Weights of a small mixture-of-experts language model, trained from scratch on English Wikipedia.
Size: 12 layers, width 160, 15.3M parameters.
Experts: 64 tanh GELU neurons an expert, 3 picks a token, a softmax router, a shared expert of 192 neurons.
Training: a variant of Adam for the experts, 486M tokens.
Below are experts of layer 6 (counted from 0) of a mixture-of-experts language model. Rows are named router (the router's row for the expert), down (a neuron's output weights, with its number) and show model dimensions 64-95. Each number is 50 + 12 x the weight over its row's rms, rounded and kept within 0 to 99.
After each expert's rows: a language model's description of what the expert responds to. This comes from a sample of Wikipedia text that the model never trained on.

# expert 32
router:40 72 55 39 27 62 45 46 64 58 66 42 69 41 47 42 60 34 43 57 57 75 62 53 51 78 57 56 57 32 20 51
down0:64 26 44 58 57 57 61 72 72 40 69 36 41 44 87 51 57 59 38 66 65 43 22 42 45 36 56 50 43 38 17 54
down1:55 43 16 56 42 48 77 38 69 43 49 61 44 41 42 42 43 44 47 42 38 62 76 45 46 31 61 42 61 56 39 49
down2:37 44 71 56 48 51 54 50 68 75 62 58 64 49 53 62 75 61 54 44 53 55 34 29 41 46 67 52 53 29 44 59
down3:71 59 57 80 42 30 36 61 43 31 49 49 47 47 70 53 32 82 73 60 41 49 54 61 56 36 46 42 46 38 60 47
down4:35 55 67 30 70 75 42 46 48 42 49 44 32 48 58 57 59 30 56 45 41 44 50 50 58 55 36 56 49 62 57 42
down5:22 61 65 51 59 38 48 61 45 63 51 47 60 72 51 43 54 59 36 41 45 47 54 52 53 77 56 43 52 56 63 36
down6:46 50 44 34 69 61 39 72 23 58 62 41 45 46 44 57 30 60 43 33 51 39 54 42 62 67 39 44 62 64 57 50
down7:51 57 70 60 42 40 43 32 49 47 46 32 55 61 59 53 52 76 61 42 53 43 73 51 41 42 45 48 33 40 28 54
down8:45 52 45 62 76 54 43 44 55 61 58 68 52 51 68 38 39 34 60 58 48 63 59 27 64 43 69 36 23 36 73 65
down9:44 47 49 73 80 59 48 48 54 57 61 38 69 51 67 38 33 62 42 43 67 43 66 51 44 74 42 59 36 58 75 60
It responds to: Foreign name fragments. Middle pieces of personal and foreign names after a capital letter, such as J-or-ge, N-ick-elodeon, Lu-x-embourg, Ra-ú-l.

# expert 15
router:39 67 54 32 52 52 50 50 47 46 53 59 27 59 35 44 54 51 58 41 68 66 63 46 75 57 58 55 57 46 43 64
down0:52 63 71 53 55 35 40 43 49 82 64 41 62 34 36 60 63 53 48 66 56 20 69 76 50 57 19 58 52 47 56 65
down1:59 58 42 42 54 57 63 49 23 62 39 37 64 39 50 51 50 57 55 34 51 45 45 30 58 43 63 29 67 51 39 56
down2:40 45 69 65 48 75 51 50 52 53 50 57 62 50 44 36 59 45 25 49 47 50 21 38 46 42 52 75 74 45 30 34
down3:55 52 63 51 40 39 64 56 51 50 48 59 47 55 28 31 20 75 61 58 39 53 36 41 46 42 58 55 63 69 51 67
down4:40 49 41 71 63 50 44 55 39 48 58 56 48 58 44 68 52 42 67 53 42 47 34 50 63 51 57 50 51 25 62 35
down5:37 53 53 62 74 22 37 29 32 41 55 52 71 53 24 56 54 57 43 74 26 23 46 72 57 76 55 43 61 38 44 33
down6:42 55 40 47 38 47 46 56 58 40 75 33 74 53 67 43 36 63 66 59 53 46 41 42 53 52 66 49 49 33 52 54
down7:50 29 43 41 59 31 65 35 30 42 68 40 61 53 64 46 52 70 40 42 63 72 32 55 31 29 64 63 29 46 62 57
down8:40 33 58 56 28 75 56 54 68 46 44 60 51 26 55 56 27 48 80 34 61 61 56 65 65 46 55 55 53 63 32 48
down9:42 55 39 64 63 71 55 54 41 59 29 53 68 44 53 63 23 71 52 41 59 58 41 70 46 64 38 54 56 46 61 32
It responds to: Leading year digits. The digit 1 or 2 that opens a year or number, often after a space, parenthesis or dash, such as 1891, 2016.

# expert 29
router:37 68 54 45 39 51 40 45 43 56 54 56 70 46 47 42 54 38 50 53 43 64 52 55 55 62 58 57 52 46 60 37
down0:59 52 42 53 62 60 47 38 44 54 54 62 67 58 23 40 50 57 51 57 39 45 55 42 78 38 50 54 53 35 53 54
down1:48 42 44 57 59 43 67 52 39 66 39 58 73 17 39 62 40 36 54 38 53 48 59 35 45 59 47 44 50 55 35 44
down2:38 33 57 42 59 47 37 49 41 57 48 60 44 25 58 67 66 46 49 11 57 25 40 61 57 57 54 59 33 52 57 41
down3:63 35 59 46 52 54 59 44 43 49 40 54 52 40 47 34 38 35 35 68 48 53 41 45 63 38 39 52 58 57 60 47
down4:44 38 52 45 48 38 38 73 52 55 30 45 56 59 60 31 43 55 35 65 69 55 46 54 56 53 63 43 31 55 69 47
down5:71 60 35 47 58 78 50 61 32 64 66 41 61 75 47 37 69 44 44 22 62 40 50 68 41 57 48 35 41 59 28 37
down6:34 67 71 56 64 58 47 55 55 46 61 40 42 42 64 45 43 44 55 37 47 66 46 62 46 72 54 53 36 54 55 35
down7:79 42 54 66 64 54 35 43 35 59 39 67 22 50 65 49 37 56 55 58 39 46 53 44 41 61 62 54 33 45 39 62
down8:46 61 36 71 59 55 47 50 74 58 76 41 48 68 47 39 52 65 38 36 63 54 59 67 57 42 71 48 65 40 52 41
down9:28 63 62 60 51 32 52 53 48 46 64 52 55 68 59 59 51 43 43 66 28 58 70 49 47 50 44 50 38 44 60 30
It responds to: Word-final -ing and suffixes. Endings such as -ing, -ings, -s on words and names, e.g. Batting, forming, clubbing, Sting, Reading, traffic.

# expert 39
router:41 51 67 43 50 53 38 39 51 52 61 61 39 50 39 52 65 31 42 50 51 49 49 68 74 53 70 70 54 44 37 46
down0:54 60 43 47 56 17 60 68 63 79 46 59 58 67 57 48 43 60 63 65 54 43 50 68 41 26 26 71 59 71 58 55
down1:53 29 25 70 35 51 41 32 50 55 59 66 44 49 40 70 52 47 48 46 66 77 26 55 24 57 48 50 54 55 28 53
down2:32 37 48 78 18 30 52 55 44 44 75 35 71 33 50 54 41 47 60 62 59 61 26 45 57 49 57 38 45 52 53 58
down3:61 56 42 40 43 61 38 53 58 53 52 27 62 51 34 40 85 44 52 23 37 22 50 45 56 39 52 34 58 61 46 56
down4:40 52 47 68 57 50 55 53 84 53 40 45 49 48 52 39 69 46 45 32 36 24 57 68 56 50 38 52 70 56 50 48
down5:43 31 47 57 56 66 75 46 59 51 51 47 34 44 36 41 48 60 34 41 35 58 67 36 56 69 58 62 53 41 57 46
down6:67 43 44 45 47 31 70 55 53 57 52 31 43 45 41 26 70 43 50 37 37 47 41 30 47 57 45 34 46 61 72 49
down7:59 63 29 35 68 50 26 52 34 58 63 61 56 70 22 26 65 48 61 39 59 51 54 77 45 44 48 46 48 42 61 51
down8:60 45 75 47 62 53 61 50 52 72 41 45 32 46 49 66 46 49 64 33 26 53 65 38 55 74 34 56 58 48 60 50
down9:39 51 38 45 15 52 66 48 43 47 45 64 46 29 53 76 36 51 53 61 48 49 44 36 32 58 39 44 55 63 39 72
It responds to: Word-final pieces. Final pieces completing a word or compound, such as Recovery, Afternoon, heart, Window, century, back.

# expert 18
router:23 49 70 31 60 57 52 54 46 45 52 52 55 71 57 43 55 46 49 62 60 37 45 83 66 49 72 46 83 40 29 45
down0:68 50 35 50 52 58 57 44 60 75 51 33 51 46 56 46 48 38 36 47 30 46 49 49 87 43 45 48 37 53 46 48
down1:44 56 43 68 72 50 56 36 56 47 56 27 63 78 62 67 54 31 54 60 30 53 31 86 62 55 53 47 32 42 60 47
down2:50 63 48 46 45 49 62 34 49 55 39 45 56 76 46 64 35 54 46 47 75 54 75 46 29 58 54 53 30 54 53 61
down3:43 68 64 62 32 61 48 52 46 42 47 44 59 38 38 31 43 55 34 62 56 41 28 41 40 57 63 67 48 48 41 48
down4:58 32 56 47 39 61 57 54 56 37 64 66 44 43 46 41 63 41 66 42 37 65 53 44 59 59 72 58 41 40 70 48
down5:65 58 64 44 41 54 50 74 56 53 55 62 36 50 59 56 47 39 48 29 60 54 37 41 76 56 41 38 32 54 75 39
down6:65 58 28 64 50 47 36 31 54 55 47 65 41 51 70 56 60 41 30 35 27 34 69 38 33 55 53 43 38 47 60 48
down7:57 74 63 43 50 35 50 49 49 56 43 46 48 53 44 49 42 54 61 42 56 43 64 57 54 34 45 42 39 42 67 33
down8:45 41 45 42 60 34 44 52 82 57 40 58 31 37 47 59 40 45 51 45 48 46 43 37 53 37 21 63 63 42 66 49
down9:46 48 74 42 36 58 85 48 35 59 38 67 65 76 23 41 68 67 69 56 47 64 65 37 39 49 39 72 42 57 33 43
It responds to: Year final digits. Last digits of years and other numbers in dates and tables, like 195-7, 201-9, 14 July 194-1, plus some lowercase word starts.

# expert 12
router:32 52 59 31 27 75 59 29 55 37 54 62 54 41 55 34 75 29 48 62 69 68 60 58 56 52 62 57 55 29 30 50
down0:27 38 49 51 49 56 66 53 40 45 43 56 42 24 58 69 43 58 37 67 65 43 46 62 36 68 50 44 36 52 63 45
down1:17 47 36 43 66 51 59 50 50 56 53 35 48 31 59 48 65 48 35 48 65 46 59 36 63 58 63 39 53 52 79 27
down2:41 40 40 39 74 65 43 43 35 34 35 48 43 45 40 29 61 63 32 39 41 52 40 38 48 71 40 65 62 72 68 35
down3:52 38 49 55 43 41 70 59 58 50 25 53 49 52 47 72 39 49 33 72 47 48 27 43 39 48 41 50 53 57 62 60
down4:55 53 58 55 72 71 40 61 41 47 48 34 42 64 43 62 51 64 65 66 35 35 34 34 78 61 35 55 31 56 59 54
down5:44 42 57 64 76 48 83 57 38 56 38 57 61 20 67 65 60 41 35 42 50 32 46 46 40 26 49 52 60 43 64 42
down6:48 64 65 57 35 46 69 44 65 37 40 68 58 38 49 56 28 53 40 61 61 70 41 80 46 55 54 34 58 41 71 56
down7:42 25 39 39 58 47 40 38 71 58 55 59 46 47 47 39 49 63 29 58 34 48 44 57 56 51 42 26 37 52 54 44
down8:58 52 42 64 42 32 67 32 43 47 24 56 33 46 43 55 61 53 48 48 32 65 46 34 37 57 55 60 39 47 54 44
down9:54 34 50 71 68 47 64 49 58 54 58 39 44 33 58 56 73 80 65 50 45 48 59 43 35 61 40 48 50 62 67 43
It responds to: Place-name endings. Final tokens of place and country names, often after United, New or South, such as States, York, England, Florida.

# expert 40
router:48 68 69 39 49 67 52 52 44 56 49 40 47 68 32 34 47 44 63 54 66 55 44 48 70 58 54 57 58 48 39 54
down0:52 54 54 58 58 28 47 28 56 45 46 64 44 61 28 58 43 55 58 46 44 45 44 46 51 54 62 46 71 33 47 37
down1:44 45 48 68 41 42 45 22 40 46 46 52 68 70 59 52 54 38 59 63 53 53 55 55 48 86 58 50 53 50 67 39
down2:64 46 42 51 26 50 39 67 45 46 68 59 41 44 77 44 68 36 35 60 12 38 52 41 52 62 49 68 50 44 51 45
down3:81 33 40 57 15 41 53 46 70 53 58 69 72 44 47 61 55 44 53 73 39 59 65 61 43 58 69 49 37 29 51 46
down4:54 23 61 64 49 49 57 51 54 54 29 71 62 34 50 41 57 36 64 39 72 41 46 39 58 31 22 54 43 33 25 54
down5:38 65 46 44 55 34 39 63 29 59 53 41 56 51 53 36 55 63 49 54 68 41 56 55 46 48 49 45 56 52 36 58
down6:55 43 57 56 51 15 63 35 54 51 54 40 55 61 71 37 45 55 59 62 57 29 59 24 43 67 33 61 50 40 54 75
down7:58 54 47 59 32 44 48 49 42 47 62 60 39 59 64 39 52 56 52 42 62 63 44 34 51 36 70 51 40 50 59 81
down8:38 32 37 46 53 59 56 52 54 64 43 55 67 55 32 54 48 80 64 49 74 33 54 45 60 62 52 71 31 61 52 38
down9:39 47 54 25 51 52 36 53 72 65 32 64 51 42 53 44 45 29 45 43 49 60 65 64 44 75 54 37 42 36 47 60
It responds to: Digits after separators. First digits after a dash, degree sign or space in coordinates, dates and scores, plus pieces starting hyphenated words.

# expert 47
router:46 54 70 37 52 67 55 37 57 54 60 36 54 67 41 51 55 42 51 52 47 29 40 71 54 55 56 48 69 52 49 54
down0:39 45 60 59 53 42 60 65 47 66 56 65 63 32 49 55 57 61 54 52 49 60 54 51 47 70 35 36 44 30 62 50
down1:43 75 71 48 55 40 42 54 53 46 47 40 48 59 55 34 61 57 27 43 46 45 42 29 57 68 42 45 52 61 56 56
down2:16 53 42 41 24 59 61 41 35 45 71 41 63 47 51 68 32 54 46 54 66 43 50 62 49 46 42 66 37 47 68 38
down3:50 34 70 35 45 48 47 57 38 62 49 38 28 44 75 31 66 53 55 33 32 31 63 45 52 53 54 49 72 61 54 40
down4:30 39 49 72 65 77 57 25 73 38 66 63 46 57 28 55 40 26 64 43 57 67 65 48 59 56 49 44 39 52 69 50
down5:51 39 61 35 52 52 46 75 46 51 65 48 35 55 57 49 38 63 56 63 64 30 56 41 62 33 45 51 50 24 49 48
down6:62 41 70 32 42 44 49 53 48 38 64 69 49 50 52 35 64 25 66 54 51 58 58 39 63 52 51 48 51 66 53 50
down7:39 65 63 63 71 41 42 41 31 44 34 29 35 62 46 57 51 43 74 53 70 52 47 24 53 69 53 49 53 65 65 35
down8:25 46 29 40 76 32 41 31 71 58 61 43 46 53 60 55 47 39 47 34 38 67 50 53 43 36 52 38 66 52 47 18
down9:42 58 39 52 48 48 53 58 64 66 44 43 67 34 38 59 45 57 48 51 50 37 50 32 65 54 48 53 52 45 41 52
It responds to: Prefix word starts. Opening syllables and prefixes like pre, inter, pro, sub, uc in taxonomy infoboxes and succession boxes, plus list hyphens.